config.toml
d_expert = 512
scale_expert_input = true
weight_decay = 0.0
decay_shape = "linear"
seq_len = 1024
z_loss = 1e-05
steps = 2669
Below are experts of layer 4 (counted from 0) of a mixture-of-experts language model. Rows are named router (the router's row for the expert), up (a neuron's input weights, with its number) and show model dimensions 0-191. Each number is 128 + 24 x the weight over its row's rms, rounded and kept within 0 to 255. Numbers have three digits each.
After each expert's rows: a language model's description of what the expert responds to; "gets" lists some tokens that make up at least twice as much of what it gets as of all text. This comes from a sample of Wikipedia text that the model never trained on. Tokens count by the router's weight.

# expert 10
router:097137107101093140113103151148164122109168129121144111149161118101132175170181105115110120122163116154116120117095158141143168085138133118141174171141143074127131117143095173122125115162135114081087121170093150135083144124133163106097191131148110150145092113091104154136101125124117117135120158145124135129100097162117126105136116131155126118136155130100127173117128126085123135136120164122106172143129169145116090112198093152098106127146122118145117133146107152126165137153136090115117152112105113172110118100139123125127106105115127118103153117139089138152097137131124083150
up1:145129108120111125144130131122100110133096090133172114170197143136120137100109089150160101144115134112131117128136092164117145141125160146137114133091166141123132136119149186100104104136124172084123114134114199128111141152117132151075132102138131124111096119106139156122116135116098145180078124140128108135152109151129158115148098141137137138094147177126116117124118136158126096125149087144131127195106046109179150101151099125094180127165115133125100089104112118091137138120118085106128125109164109106154123104138150102134117125140162150136127127153120124135130115124107121104
up2:118126104114144125143130119132143159116101137096101137098091117099096157151097105109153120136150116167091152116116121085149148104141148149167100140114102086137174129126113114102147155114090104098156129107145102162150108144111086104129138131140127107129180145127135124119117164119139150134143100108107098124121081144135108146159152163114146121168100177141080151121100140131208147135114127103176120161134135127115117117153150139141125113148118131057109109099166106140115122154093127116089115137157177125158118165121129112148154113094143137116094126147163182089135122134149141159
up3:133145132119164178112111121135151115096159148144139115064099135140121095142146126092103143153134117124141107121100122134155117132139173100150160094137099112125160141121112142100112120139127123131152084138164112148096120131111087155113082137119170121149117123123158153153125136110132105152177148091119120109086141111091156110119111122133121131146162152186090074145137057109115148174176110164116166099104119163138128126156101114086142122091122148129157110124164133139122121178132112124151152144074149154111100133108158126163137120143140137141116102122143160161087160134112121138
up4:114135088136122157115123130134133131117094164096104105152097132135102137115180159154159132144153112107131134111144104137125198110143143120137141109141119161139090140127110114141124122122097117155124147107083138103074152117134138068105134061132146139108117116151166097119096096131167137135133136130174131149141161139125152112130092110092141126117104155150099202141116137136123073176122110130130117125124132138128189114127083118055097158152152149143119125125140113085143127126154203112161109111127119113123113118137105123119142095139121142115100128167122137146127099099144123147
up5:124129184110121125131115119117093079132128100147183150113175119116113081070118133133133058109113163086160121118159098163110151107135144152107103093148149183150127116107168152120108106160106127114128107124088126147140119125132137139130142088157115103149103106109115147158165135100165144181127146124079080150183130085129143151119100125112152151120120098154107178130136119164126095118151161115172132150125147125128111126134146125130163124168118168145120132144125116120098143125135110135107129153140141148116193133147114117106113125148127140116140111154122157135109138139116175109
up6:150106149161134086136182152136122132124122110173152127122086136154135120122096099107135128061153182132139130145112136136112120068134120158128165169144159124137183131114151128110110161112152130135151127145167174103164145130108172112165114097130092142115119134133060061124105088139125118141120114154144082088116109159098131162107172083128082138161119096119113116131136138140152123158129134153131120132113083140109117111100106159146128132119136143125098122122113137117162123126145146134152117129117145111129140097177096120120096123111165141079162135153119132146123110131099144141
up7:126152137120168091165099159109146189117115132154108175115147149142088120089135109150132120104112153133127155111144157099172148133081071089159114179130121131106121144156130143126112144136106143107171145115073131126151135138089088125142142159140105139107131155112128118117126132125158105140125113104082150128108150085079127141166143135150185123195115148131104145104106138130140113179132107149140102167137097123156137114139129153112145126114125138121111117161141122110116099073137149151171111096140085100191141109147129142144100140143139123138094118118139144136104132098115118133
up8:123127131147179125164136126154193144091148134111119149124070153121063088162096106089137104137103121144107159130103128126157120141103171104123126118080149104141168143136150152142123137143100127135170125141149142145074149128145092153120116147119127156172094105099149130136132076122142100110123109132105125134104117087128117162168143114148142097136140162114118134146125139088121082153133088160133131131101118089118141121173114129137132121095172086101143098120145169123108113104126098117132122113102125113129155158143106093168140148098156128128126112140089154064097131122131112121
up9:163148109200147192139126114122138097126159124127130118128104146128117123154155142141154139149105143151114126159119126123096157148158141186142127129153123124116135125114115109106140154138142115119117116149170100168114163114114123099132083104132139123144137129193104171111109141103130118068130109153093114141131095139103153139146125103137136109102133121163123089130114107118127142107134171107123133109065085106131100144145116150122107125136144094106138126153187140130078150101142169134158130148076127143137120160143103166149172155173157124123114095102189101148135114109118101137
What it handles: Main verbs after a subject and linking prepositions in running prose, such as acquired, promoted, offered, as, with, through, against.
gets: " as", " with", " for", " by", " on", "ed"

# expert 6
router:126141109132101151131166135123143122143110167163144135095135128077154138164161095115112118117130131120151131083098135108115140119123099106134172130097149078134158136135098142148130119135129143141104089119115146174105147145150155115141174070165103126150125115126130174120105129094111096135103101146116135129097112133150139136169097112075134092172123140133130117127132113120169122179130134104165159163124150150122136124145103149080111142128134112094117112106130180114135120163117121173137118117099098178133157120112180114155108122158160161077173124142108150122081156115118092114
up1:115120139103117178131078143135154099109155143114158156167146146107144166138136174110121116168094175141110129122170084137130135148156109072119133094113097119177145142136147102132096147142145180126130162129141142103117069119107104127140129111117105117115121133129114153126145084094143170178148101126115155126123127142131112117115115129134129151114121126137133125165110129136109128110134150123171117118157097116120115182142106145132144121205152135124108120107107109122139163139128141103100107140122188127127104124123140118124121170081153129077092112121130082089121123109082152074
up2:116134158124126154152128176120157104104154164128131105135119144217106130117120101111141138148109111120090124093120138147126152134112139158099086118106103142137118095086108095146083129122130193107146119133097105119134141126121123101108140153107118166158065126173124170144104097127119128097093138155142152139099122119112108154134147141151138116129143112080074162143124101121100124114153116118175147127119114111113141129108153144111103120134140136114176099133124090143131097196109136114156189163127153104136107102130128159154158141106100130152170134124117126122134130131116170166
up3:112117085133105149114155116159144164133183113116094131151174117114146118113116092145118142075128144137127097109127160140116126100135110141150133155153106128102093127138142189083116137167096147101128162166153122097126146102147099131154145114156110147130119172126125121122153155135119129118171147124107084146109081149143121100138101120101073110134138123133173143112125120124088157125160131120132102120142152130067140111129147136134121117204102149145101134109150156085154120128135111061116138102107113134108093098097105142119118128143160063083140129136152106138123132140121099127
up4:129112119133127098130129152098162155161170133175145113148088108132155129113129094120140109128141145192110088128137129094176118144105138099109123190116140175089098166114048126114131101151137136097127137176132170087181120142148152091113116114128157122117101150126158149133151158117109126134137126155138138179128093104120165126141127135111164161118121114101154150119126144103104143171117137149131097137129146125162107122111130163119125124181139160094103107130136126101150088158147087124100139119148105100134132141165137133142079094131131140131101137105145128147147150129111098096
up5:083135121172190164096139113150137113096097134157163083131116123157134059131112165113151131138131107125167071141102113147109139127119119134141097174112145106097130063110121092106143126154164139109120153124161141087128150124139134181129158114078169107124130187133136081138103128073149111086094126140120158119142092159148109111131117118130086164140139132160110115111118139120145142122120120144136139114129103150119122147131112135109092108135131142148119152105106136130144154085144143140110100136118143127120128161120125130189160119131086113111121113168118091146151130112120147101
up6:105112120135130119145137156107139128157104146148164123115120129140084103147152130146123103149140162149134099147131091093123111074121116121131118141139128089064159136133117149065149130126152156131083111143128154166076142105147133137109162130148096132093124172076095143100144088110174135142092137120122144109150136138127108105108169125108115137121144139083136112128129142117121116116130144167086148121129108161130124126128148132085114116122165096112125163149100114135157131171140130135132117108136162153229152122113112084133104100129129145117160080138155147164093125137137111166
up7:163133110130159127141120177102143091157131116132103125151159149137136147117118119066134115140122189161122130093155101106133144089168135119114119161151113086069161106107107089184116124124164110144138154128165128141122142118166147132154166154110093129117137104138115113143157112099120159108151167097159079151112138136152187141128154114124143148086139101135135128152134110136132178123121155107123100136117139115168101127127139129102106162172139132121131124145096098159150170138137102074140091154085135123172141171137114093130115143148135125105152110121099145112114158140116134142
up8:109108150110148157136129133185122131111107140149083110155112105142136120082120130117155102107169118134146145119089147130186111106108118136135155142120120120109109135130103119084077160144120125160133105118146143125154174187123109127144127098176113131136139153153134114123177113144105088107162085122141119131153121122142122116136105151126158087182144071124094156136107147122126128150145142153111066102127134126117187173132136126130090106129127099137103053111121141118170119129102165122103163091137154104136113158118126112092138162120158153158139155124121103126103099143127129124
up9:093179126150141144103147111153161112137129131157131077100146127143147123124110161131182142104121116158159059109100109116130137121154142096086160150191131123120097099132094082135135150132173138095137090140110114100125113115131121082149139141152133119132140099140101155129115153128102129115146112140093140129128112126144116148150154145142092148111146142142136127128124139101112140162102146134141085169182139107087087139127141132138126161173159151115123137124111156124139157156128079166080087104131153144092128136139147168113117164104095116085122127124133057121109124116118149109
What it handles: Line breaks before section headers, tracks or table rows, plus auxiliary and linking words like was, been, also, then, however.
gets: "\n", " was", " and", " is", " also", " were"

# expert 4
router:142114119117116141138143126139158104117133119165146147106135160107179150151195114096112102188110137149137099107122112145138144099160141124121146134112151097131146138128097149106125130157115130111126110130130135125113148181132185115095180144145103153176102146100099146153090090098110084156128131141100164124088077140130141113198127144074119090146163131125119141149126124114145136142125130145129140136119144138118132113193122173125129127136138141152086152136077160142140141178108090166094161110121106156115135092131149087136140102119122127113144126139102134141097162139132111116
up0:161103127104167137178122150162095119083135128133098123136148135136112148116117165117123115129133091120105135078178152113168146162108116159117096157163070120114167143098051131131106140128087111123110152126109099121141101156109108144074165125125130123115123135158117117126116122134123153122108138142118131175114107148165157120136130153095128150122192120127108160145093105140112102126092126126121130131070136103138130138162120164114142148119137169135179100123116104139133072133124099135115144157138053162148136129144121095171132119098119149156113129117135130143090138128143136112
up1:118143084086142114178176155161138171128114152139144177164084167135140141142107095138132077141113182131084125117085135121165130078135176139105185121178084089137142081107111130110117144149135106125125113127145144108157140157121146102105129139137144128111143093123136126153115098157123158150148084102107174114130121114148164151094123154129128123130181135096171114105143131098129147155129129127143157135137139094121145148137119134114139165151086098123109128114123115128163109130151136121125114131122135115117126138097094142119132114084159108119133140103058115115103169134119125135
up2:114119101114113134181133152113170154064110134144170155135171143139162136100125145153091146137175149127150126128115123139148139157126132088141086162151120177152139135089097152141130113108139142101112137165124158129141111141111133123148098137089103094094138178100158141128139148100110170107123100081107156123150122112085146158104094124131105120105117102117153112141149119121135116167139106134145158148104132109107133115075130121136126124174058093130131132157184105149148093100108113108110135169127122148148166136119111126120107204131117133153148103147153125135121140132118127121
up3:133142130146103124170124141151159120114080082158135117146140135143108087135097062134153117151163133098118118130177145133125156117118122156132180120100155140139074159153080118125115087147100132108094123145129120143152137151107170151106103167112131179128142087121121175134116125143102148173119104124126183121116123113123141118138146092113144111116143118117124129089120141129117105134097103128124158101109139143180111097090153130128100146134096055107111137142127058114156111139085135107146123123150137131139091137115144123146091156129137114134161142170106142166136158100115120119
up4:138144098118130211167109140124175123134151108133104127114117147096141144132159117136150111151112093087088138080078096090144142119143123129129124131111152144152100187105147130126114104080123122120106138093127154157092127087127083102121158161153152144132116127097141135105078124126141117182118177136106125141128127149103105115144151120142127098131126148140132117124130132093124136132176115126117149129142125118137167065140070154130138112115147153111165079133175150147120136145147096131129119124118113124172115128120143164148099158133166172127107116093159124123078140116100104125
up5:141140118146143129157161135120140171158144148102119128087125156141148126126084099152157129156155077156081137141179149114150139137123153138095146117078111135054146130120098130130144140115110155122163123135135114143092127133118110159141132101201130146184130123146143120141121163117102179109117115133135093118154096113122109130147111170165146170172199107136137127136118096164135113122123142164106131151168088138123115132115148122137170116142135096122145127137111100107114093114114126119182082124140127135140117101098145103104139146132162155133145130125059137136120137140118128152
up6:127139154135128151100121139136131116180159132147133117202114103189079095137103145152126096128105136133133111100150087111087131115120160139117117110148103144108164114173100161179145125160100112103102143160154102112157158120138119121041128097119158190095118172151105123089150133144137128132140137145127137130160115121120140136139111144131138111136089133132090113100111125145150131133152111143123173158093117123085120114131158110100149131135138112145105168159117175136131114136146132153094123118133176162132104177128173112126124105124103109117093135113151121144136123138143086119
up7:151153151120104127088166142156117106102114123127115156133153138156162101131158100124122133125128142118161097131098138122137131091161161116146099090088145088086106085182097127153105111079129113105120140133131149171129102128136132115144144160178123144178166158174146145105157152110166153139110124133148141131187132141079152145123106107151158107121102120140108123114121133112121094123117137103150136121150102137123148095100124124077094200110139108108126132077130118146139163147096125111163159138116093098113141167136149111128100134123159165118141112152138153144112108114111087147
up8:131172140142170095169147133117107126160155138135136145126121163135106091134107105121128161143110143127075118096106119137072175136140093095143142120158111093135142126122159117159159091080194121145131142115133131130113113159097092150077114131145168148177103097106123127115106122094108146154113134122110152122147158131152171149092144124124137163137099118096179162117097118113137147151127132131136168126102088120112103155159157078129165138081149117115179119109124165149151126114120117104162107143120113173123135160146133160146109174115147149123107121131132159122107137130129130106
What it handles: Commas, periods and closing brackets or quotes ending clauses and list items, after place names or dates, such as Connecticut, and "87–72.".
gets: ",", ".", " and", "),", ")", ")."

# expert 13
router:143111109143116143145104131121162102158132137130121129105139162101167128114137116101120117125152126189097082076100105139149168129126129133159179158125146106127109094125074140145122093155107141101091116119117142147061155143161152084123136110136120139189118109110126150146124139108122117126125143119118135127100115114107156126162089141096109125186130132137111134143107105114169179162168142154172125130157139139119112103141103173097084134121102159123077127116118144107116142132075096139126119106110107134156145100151150089163125117109135166113134117139113125146109123075115080119
up0:165156101147164153130172152138144121093167128186142150171116131078163145131137128150146132129161107126149150115139165112145157120148113102156141106135138100146155144098076130160106121118184102130146138114179188117155106133123149164132128096141111124163114177166113103114133091135128133127134125129122117101140161136112114113107082070153112086143134095140113129139137152098092149116145077120128142115080130126156077143119167091097125152167136126127113117124107138113160131117121129162112165112151136096122164130157112116124123128098156156126134132120083101144106110131133150165
up1:122107144068089147137161183155145059125116124159150109118149121103134164128149162143156138124112133160086131175162136108092136118122125114141128129101128109150132098137091107093178140105115111142133141144122121137111095110094113121129114169117078143169138091159097151152137114077126116161163103136097113099117127117139133130127129161103124116173156175151156136163121105090120138165116133102114084158151143086102078087102107124122125158149120154151125112136150141124141147137123152140134130146145116107123140134100143145120151100141085137077138103128146106120141089122142107180
up2:110158070092148143124134147110172124144106131136150137170156134114127108104153140088121102092121128126104160156138111174149131110130132147121110125124100115115170130129148111112169159123084146111119135114123151141125131136161125128115128148159143154122138122119138142171103143092152080110125111135147142145139143114117115162179154138096135098192151126146154090119062099110130131181146103144114086127129141177105167132119100133110159122124141117141162144119153132132125108090121134113152121133160139109127127102148137136188149154179142149151097119134089136077070131094124184114
up3:118119156120095118165104156148145141085129123167137148142097178108114147111141125126133133140161158104173136103094111141126147107122137094116108138065153149145106144105120211118108132137115122101134145140111125167136101193079105098154131136120057116137130143126117161114115142156118110131077126122125161121181147111140151157116145142160139110118119133152134128118118106134132115130117105113127117130113104133123137127147127147138161137129159130137159150154142155120160083131147081106134095121164120183136060142090129133134074142092095131110110110104132120125076105096140122137
up4:175168127144168122137093123155136155141169101142126132092141120146094097145147140145111128141141110154119105125127122112155105109106149148141086122120099097156140146154159104158144143131129105132146139112099154112127121115088109160150133115122135160151147120156154183130103113157154070192140077123147138095134099132114157164137171150121136122149157112120125111132117109155100162119110120073126135124089159132082103112118159160138138120106205145106157142132136134113108143140094146184105157111124155137124136109142118148123138139130145125134089111050134167113114091113146123145
up5:090135113136165143141145153112095099161146153127121154169099123134140141152126126145084145153123127120178117087116100149138121133134109136109116143083138089125133108136150095137174112104180155098109132163134130112152122116133077110095142125117146112094106151160143125142121157167120130112113102154103197150150109099117103121129134143105138140118162107168106159140081167134135143123143137093131098142088123168113128103173092147080142164133115128144138105116152139120164112120155116107168134151109154134166087128130120147135137114129202070142132089095083112123128124109130135124
up6:166160142126119131143125154127119116120090174109145104152159089138130135086145100121132070112138132147140108141133072115148123147149136137095105117129143109094138121105131094116119116149109152198118141129127110140145118154114115103145118122123104097159140159122122129124147175117122146158112143161112167124136138127092096114185137138116162134115137137140123115177079090153154126103129177158133082143119114136131145134129129153118128104163124103125120099113119139159055172113121105096114106093118127131098186141186141179094134152088122102070114150145150120117115117119107118130
up7:086134127092123138090130160132122099156090111143111128137152150116101148135110211150126140111141121119115142138099102106140163111115140098134120128104124100161110111120115133070107109094166110131082131133152161092147141115116087122143142147134141123125094158134099174114143092132122132136145153153071113137130134149132060130150139138121104115153156163093114119134085131147133109152117169088168152137126092092115138103124139148110155131119119145159184142140136125101150155123146162124134115143150158147152088093124092147142156139053118113125157154126121134154127082122123165119
up8:150134145097163182125151136143110068101144108114151145143132120083136123181134136127142128099117144181102124151160144144094147154142142154135084148116129144104124130132147136116167137114156088101112155147142106121116102097118093117111111140140140107105132134155162150124124163173182118104153141115131103135100055144134137155124152073158141117093136089103123101169111150142107141100123100082152127087134165149141119151126135134098128121153171140146108127149162134170092124134154143161129124135083137150085134162129097116132169122126144116122116127087110159137133151111158159099
What it handles: Spaces and digits in sports, election and statistics table cells, plus demographic nouns like who, people, woman in census sentences.
gets: " ", "1", "0", "3", "4", " who"

# expert 14
router:148132103098110122174132186156109096140139164145101105087151181065144147116130105088110107131122135133118090133116151128132163074099147139145141134141178112108123144141107110120142127162122151152082131138087120124093163127101159112128173117122111149149103154123132162180112105108128103135140114142121148133105119125103169128140110123131117096122146116105101138120114109093180142110145133162140143153122177153101105118150115189114128122162164129134114113120116106096142139109094095178105153129110126142173145096104150116161104106128174127100140105162106143125112157119136168137
up1:154160115144099134101103088126156163115148161115152132139121170146139148112127094125141133106117118101101138129103117173092139125124133103095131146185157133158121100136122096168125102184119142094151149145146100105135108170099143106124149151154130132144128157170120158070116114141128119089118104147116132098119092117111143102129172129124153110161174144119155118151130099095135146171130118109120121092148101116138106115108171115098122129123115053117131184192087127122086116116137114091129112130118145093091122123131108144105142120114077088136088127125097152127141128112128111142
up2:122138118144129123150106124122176078117113117134129168115148135140170105122110066154128105096113173086110165135142136147131120158151156114137139126130147137129127137085089125146119089096123107079127152162164136147123106162121193114152158131111115125154153101116095108131155114148116157134148096087114120102131127156115123087119138108117111096165132117161131118171138132089144120124102132088117149125136117143170124083120139128149096181127080120099158152153107136119111148164096151087120107129128139160154127153100162105170130078127092131126141093135141104160126105138087100095
up3:162119168127148125132133073150131117132151125115147168159125110131122129113143148133156169075147158120145185139074150084114116146185142128125117119188111101159099123096134124098116122137124129144138171121172093154125122133124104105149117110106138173160087074176103149101159128120129155161125139120109148110143110147107081109110096113160147136145091101136152114129133107139160154136185145106142101126164111114140159106119118097093129179138120096144134126147107169114126142140115146124128124109153086126130156152157099139130144099111109144090138148125117115129091128111154086102
up4:141171122101122143123150104138141135116104122139128146182154084143091151161110134122141139142129121240117091093086103128108111148124131137162113158120123104152092110137111108122119086093132157126109152149125152140097121156101115123147123121187108137132114124189162114124112131116111158127102144124132138121151104141091132146173159151149165142117125129181132117119112156094104125180140132158102091151117147161151124111109158113119134132107112114104115135142147162117143105137086134067135110103127104103170144115146106158123162149128118104145096117137126110125088107118147091113
up5:132173115129164120135120119093109132079159112126130124117114123107092120114132109146114100096152129144152155155186150174083130118166156109097125118123101129093140116125138114135119141160107122136145085111127115174140126143120165170153167111120127144083132127070099120138141165112090105148134115120131111154110135130157118140116170110138123144125127138112119178153111143178116133132141093144154110138123075119133119118157088114082156126137111111145114167106160096146176163138139104153162092143074179125131109165136088153124108148155141133073096139097120151093130109144145141124
up6:156133107177103141101105138090160125154148099139133182149103110145145136135122102150110132178103125105168155112161102138134130146097138108123148174115091139146149120105115141151105082130131128061144089093142112107146134163142131114152149137132142118166112120101126102109121110134110137121118110112136106122146124129135105067093130142110117167135145175127146163119128130145082137169115176104158151075100085129148128149159128100113147149091123166093127140111118098162117159150179145086138147157137103153122141114128121092139146184121090129125129114102138076126124132124110116098
up7:119107107109151138092098093118147121158128137132139090147152141164172131143156155139083152134113152109117147111146124148131147089157123129128114105183125130121151075085177118147089097130129161171128141148092130155093106159094113124151171132145131130124109156109168122115149086081109141135107125156067173152093154141175131123124138180070089160115120100115178139127116122138126126108136154120152124136125114128147097104150168129113082122156133090131136128137142164145159162141122159137128122092117118136126108145133135140154101122167086103121100128092143116132131135116109093121
up8:126131127110130155156152154171119136065140144156156137121114133140060117114108165084113107104132134120107184132099146121166144125154126158113144112137103068119185149109132112116132113121144129119136154128076162147146146123119125166076110134124114087123098147091132137126145118140142129152124091109155117122114130084103115140105127163095150141150185124132115102131101145145140126105119159146134122132132168094100113115129129102105129124128126138171141135147114097164143141159183128172146135166151089156150113126099091150139166154116124161138130147155128137087149113163158149185
up9:130130157108102102140140147161104116101141161117109133081117117170129131111096156154111156110118177110175150110128132113093146144143139129095150120120103103105134115089110118145140107134116139162128139129105083100098129102132141113129116153088100122126181100086131182134151137174106142128138143127082159134138109128123101136119101150082092152128132097098154160156118131136153123126111167101164128105127110139058151154176139136099140140150174106130120151104133102157099087150128116145152160134092130137166124142095134082138134113169081144089140167122149132087155115129134129149
What it handles: Closing == markers after wiki section titles like See also, Career, Roster, Production; also odd symbols, byte fragments and coordinate marks.
gets: "==", " ==", " (", "===", " \"", "″"

# expert 5
router:149170112105120190155115147180138123127147141154137123091163163103154115191157083114155110112125117171110082114127125121131138147127180125107152151132123098117161090093124118135134098128151127165089125171125153138101166176126164148103167109158105152174054126097106149125082122119132121118100123139127138143097124135156171111144129126129151097155125145132120131139131137110122109161112124107149119140111161156130128158159130152102133159165135114112108161111110155121134115140115109130128120109129103134128154098106136144168130106114127158119138073106098153147086166118094109105
up0:135109110122127063117108116084114159145126115126126107137097128173129117146132143115136098124131116128082104123095107087144134130118139140155152097150143130101113123151114129124147123168137122102116091120133139133116154136170153139110128082139102127165094151128152160104132129158146090159169119163089143150080127166169111114123143102116087130134118182136092121139139113125139177069142136119169180151119102134151177125114135120114110134103095128149124132138130120119183110166101102128136091086119147120163070121142165106167135099171133110163158118133107101124093150141125141157
up1:138120130171109104103166121092122139124100121152082108135142143100135130150129131126124159138138165117153171098095110085125136128110100118094112088108159089144130163170135160116113126110105140136139168128131135127124088135139094137145129115121125134146152138145085165087135142126172136182143117121111104145148116109135121137169123092154095153117143123151155134117128137071126158145120137146137137169155137100103147138180092147119089169152134131144139129157162130101198129140070149166100125158100153108103087148127103119094084137150125128146104082133153142143116168133140166149
up2:129126132124121114127118119101129140123134078151099099136126130098110144120168123148114118166154134122100101124146155159134147134116069074147122092120124131144106160139112146116142098171132151196129141147199044146184118165139119142145113117138086106107167120108125143128121167130091121097144120175113150179154115162138144105093131126080083156145109144096116162146126141127133144143101155129161141135139103126139110144133147123130085154118155174139104123140115148142170137123106133113138136130103109115141134164136163118118091118060103118141125149120145132131128153113159128132
up3:160093123167116111118121131117146124094152146126131140136104126106140139083092141092113138141090182116121124107174117131177146106133106109123133143121137106146142121104137130149141171185186101130164135078121144122154111154149135179128127126138083120126121145106111136141120086118128148131155107137170103081130115133095103129111114135116123139136167134161093156156126103143129133139108158090124129130151122115120111156134147160135176106110194157191145081098142132125093147112151113129110103138102140131166137147104138092127124129082134146150126103146126178137158148111062111156
up4:143167142140134137146173096152050129111101125146158117148143142090180151104139135105146122152139138126104095093139105152108140124133148084154091123161096120134139127110136137149145136161072118149132136123141161113098119114126118169147128055099129120119099138089111111137143131058085124132086140102144155115123131159114165116126088160129157161127121114071103120144135151104127171121128145173130136111122133145112143144130126132115135166129167082145134120152125087173129152134105140137111145160121133142152146142162109068103115094112168104117144092148136129128128110105140129128
up5:151127102176128130103135143123142070093119102142124123160092106092148118110089136109147159125128110165141143145150108120150147140141097143126103128098159114143144091102141147111139132094120124096146130099082104096077076100149120130192129146129061129117143146144150117105138135104160122133114168086120100144115096116088135145111150145145145122119156112135110123161126088090136187122134154118127141133134134175136112124090129118121147136116159105107145077135168120154100115115135152160118150154134116120129137107109118108126108140128152170124160072152094113120199140129127144169
up6:115131131126153162170129146133116147118106095100077151136134143122128113131138100128145142150143112128122157104167088140117112121118158109167157145084196110147089174123113147143151189153117128121133136093137099139082089108151124105117076182133109112143147110138108161119135145147142133168129173120172154118146109117102114142144152126136144124131149112147141115158116113121152150149114105138115112132170165117081139121145141141118139123089128157139093099115114152104110170108145135142105122148173122132112170112141060123116131147153119167082146082108186132119102109134128139094
up7:124162090142150102169126125148114163149118129098100129128132162150094122155116130124120135120107100140108122091179143108156138141117142139147094112107121077113156128171106142146100138145181149177119112095122146134131148128166136084139158096126146098148087150144124106119101109158137168113153098092152134184106087113141133133149141167128178145134167118120118119126122083142138103170121159111163136105131109123142159148161092117123134109101149174113199116119131128118161141162157127115082139121130095161127120141104095121181113134095100116128117131107125113170140139101106111144
up8:117119143130117133168125111105181120108176152109157149090187149095130106105102099176128134133096132137089118125085173140137136125138161107103094114120130133111173134121130124150143127117146110127120103113102139139135116111118090136086138138161147148142142124091156147121129144102141108149145130183110118125176125119119082124109128138154117107123142151094105106105096097088172154099133124132168155089090145128135129161180141156129094116094119101117177137149125121150134096087126129126150171138114122149161102132116123139159098138107187133115147160129173151087100112104161114159
What it handles: Pipes, colons, dashes and equals signs that separate fields in tables, infobox lines and lists, e.g. Country: Canada, Position(s): Centre-back.
gets: " |", "|", "-", ":", " of", "="

# expert 8
router:072168127090163147146126111158136151128113131180158125128141105125119127129131136135172112137147135148119098123112154095176147127101183103119141143131160124085124115107118124143107095160130136129132095128104120123163134148102127151120136134162123119118135109122137136140107121101061134127075120119128139160129121141114124137157133183132148130153118154132085169158059114133174085160136128101155122123096124138132142186139146134124126162158143092147155129114083153123150101148071130125128111130162132100150133123154153146136094127100139135103130089114119099145123150071060155127
up1:151131068139124105128119088118177134142090143144106136128127115108139138130094134097097113094087153139191114148111088118114159146122147170114093127162119140107125105167086093145118156180151137127107157090135115123115121117104148101141126092118085100155103111102121120159130169095120080076116117137167140153166141107144116111142159105109160126130113148167096128136128120128168155144154162169154081110116127157128117154139105183107119138118146127099134114149175094161123111111127118106096142127102120146146145166158116135129140162124127118118112141156121116126134113091074137139
up2:117105103143094165147132117097129152100141157130114151104115109160106139134154102151082137070107074115092118114072163128095156118132114127161139153135114129174137144164164132067148136138135116083129112146119133126122141122096120137130133163136149150168160099121111118137108102127125090122122165089099145131116103060154114142169133127117116142072089141135168145128130081159110139134126104150119133131151123139139124114163081160127105089082128140085144183135114138087131136122124100158117128103140114113118120156153158142108141115143137129168128160111149132142101140113115084153
up3:154081098097095096100156155100135130091161100150099138104115130117157120136162097139094161144129136134139097149167143095111114119146128118081113103129120130124136152112154131108116143107104115184163155133164137125116112127134093100160125146107100114123084104124131108122152118127172147103155137103117129148170152144143114107111107098155139140132127118085168106116140127162128145146134117146132152180162126168133137133104108142105106131118079115087104114189120108159120120065128110123144139128127134139103080112135130111088110174135148121125132155162179113123094176099183129148
up4:155170101137116135115142110139121071121105096135119147129170139125153126111117132123109142110092097148136130134156130121131133124122151140130116136098122107098123114113171125117150164132119086156141118144121161120127171139094173125106145165136153198147111127118149143113091094152151129116123158133153139113091125087143139123115124106111096143095139148153104151135122109106121106135145131129120102077124186177103134106161121133134162102080160136098147141134126141108158117166095120178094162095138140163121117160156133126094131115108096073146109171171099189161131128103149086145
up5:135143133175108108128132114144097121130129103174135149137151148126143130145174115121130141109109104114096132137104146120111121136096109134118164175116119093092124130121151201121135175122103145108158166102106100115114097133164134164102147125160142153146076139109137117133064149091121136114101145151112133145142129165133111133162129135123119109149129177141114161117149082139114118146139119094143162126093151150136118133106147139101133136100173134175122107171091093130149162137143092137106120109146193087123094114157127115097096131133135110090125148106110145098133177178092144133
up6:100100123124073124129162162082160141131133142091105157111126141148142135143144101144112137141124131143118090133137152121096125111157094119163117132125085114137120111140131113100150085148129172114103138122152145153106120097114137115112160093097098108155147133171121159113122135114168119158103145117122107132137187152157136154169112098103134124117110125143176119092162163119168130144098131138127148161113161152104112043119115121108136137098097109121112143148173150134158131118173100134109101121105115125112117134128143051111147122131089133129153143160132108160161112154189130146
up7:140130129094142125135165107151148152120143081114127149138132166161142089152123146173088161110159156175125129128138093144098158124112123136109154159120117107115137147139127134117131121155173136112137156192106138133147127104137133129095145139145119122116119093135146129119120114094133172143130071097119107135155090100136111141148134136104134151139095126137101143120120130096140142123106073132084151154125118187128161145134084137119139158119151123101118099136066124109149080132121110130124157085097124160127163122130156158153073127126187117116144059128086128156122154135120129080
up8:140124133117090073104182103141159134182102126108166110125137126108149154122141152102166107148110136179171131128184154144114121134128115140108085129153155145149132139159095128160142129136153175160107116156080127099126154120105135131175135163144158120122154133122133113143092142070135177128129106149137115145072159108083154101151103143113146153139151128088123167137125120120146107112110186120097095135129091117120132130122123148135092176145160123135111073107110132122138107121145093138128140132140113168142103122172157118155089133135141145125127134139118113088109134149113155112
up9:156139125123127183168129084125164093123098102137132142119155124126149115188088139097169106147148092191150095099156122125147151089112129159141144096105124129136115117126067134160129128159118153104124166109091140131110129155093107148112120131139118113120139114106164169124136173104108127146102135171139119128125115132114103117143116098145134130167098145113111174123102110124181106099112115133142148106127129162120112152193124157157099141144103139142118065144120158164134116104147124125128163110088115124145163165111163121107109103103134084089108130098140143121123134118149128152
What it handles: Field names in infobox-style lists before a colon, such as Capacity, Status, Born, Genus, Coordinates; also the preposition in.
gets: " in", " /", " Born", " a", " Country", " Total"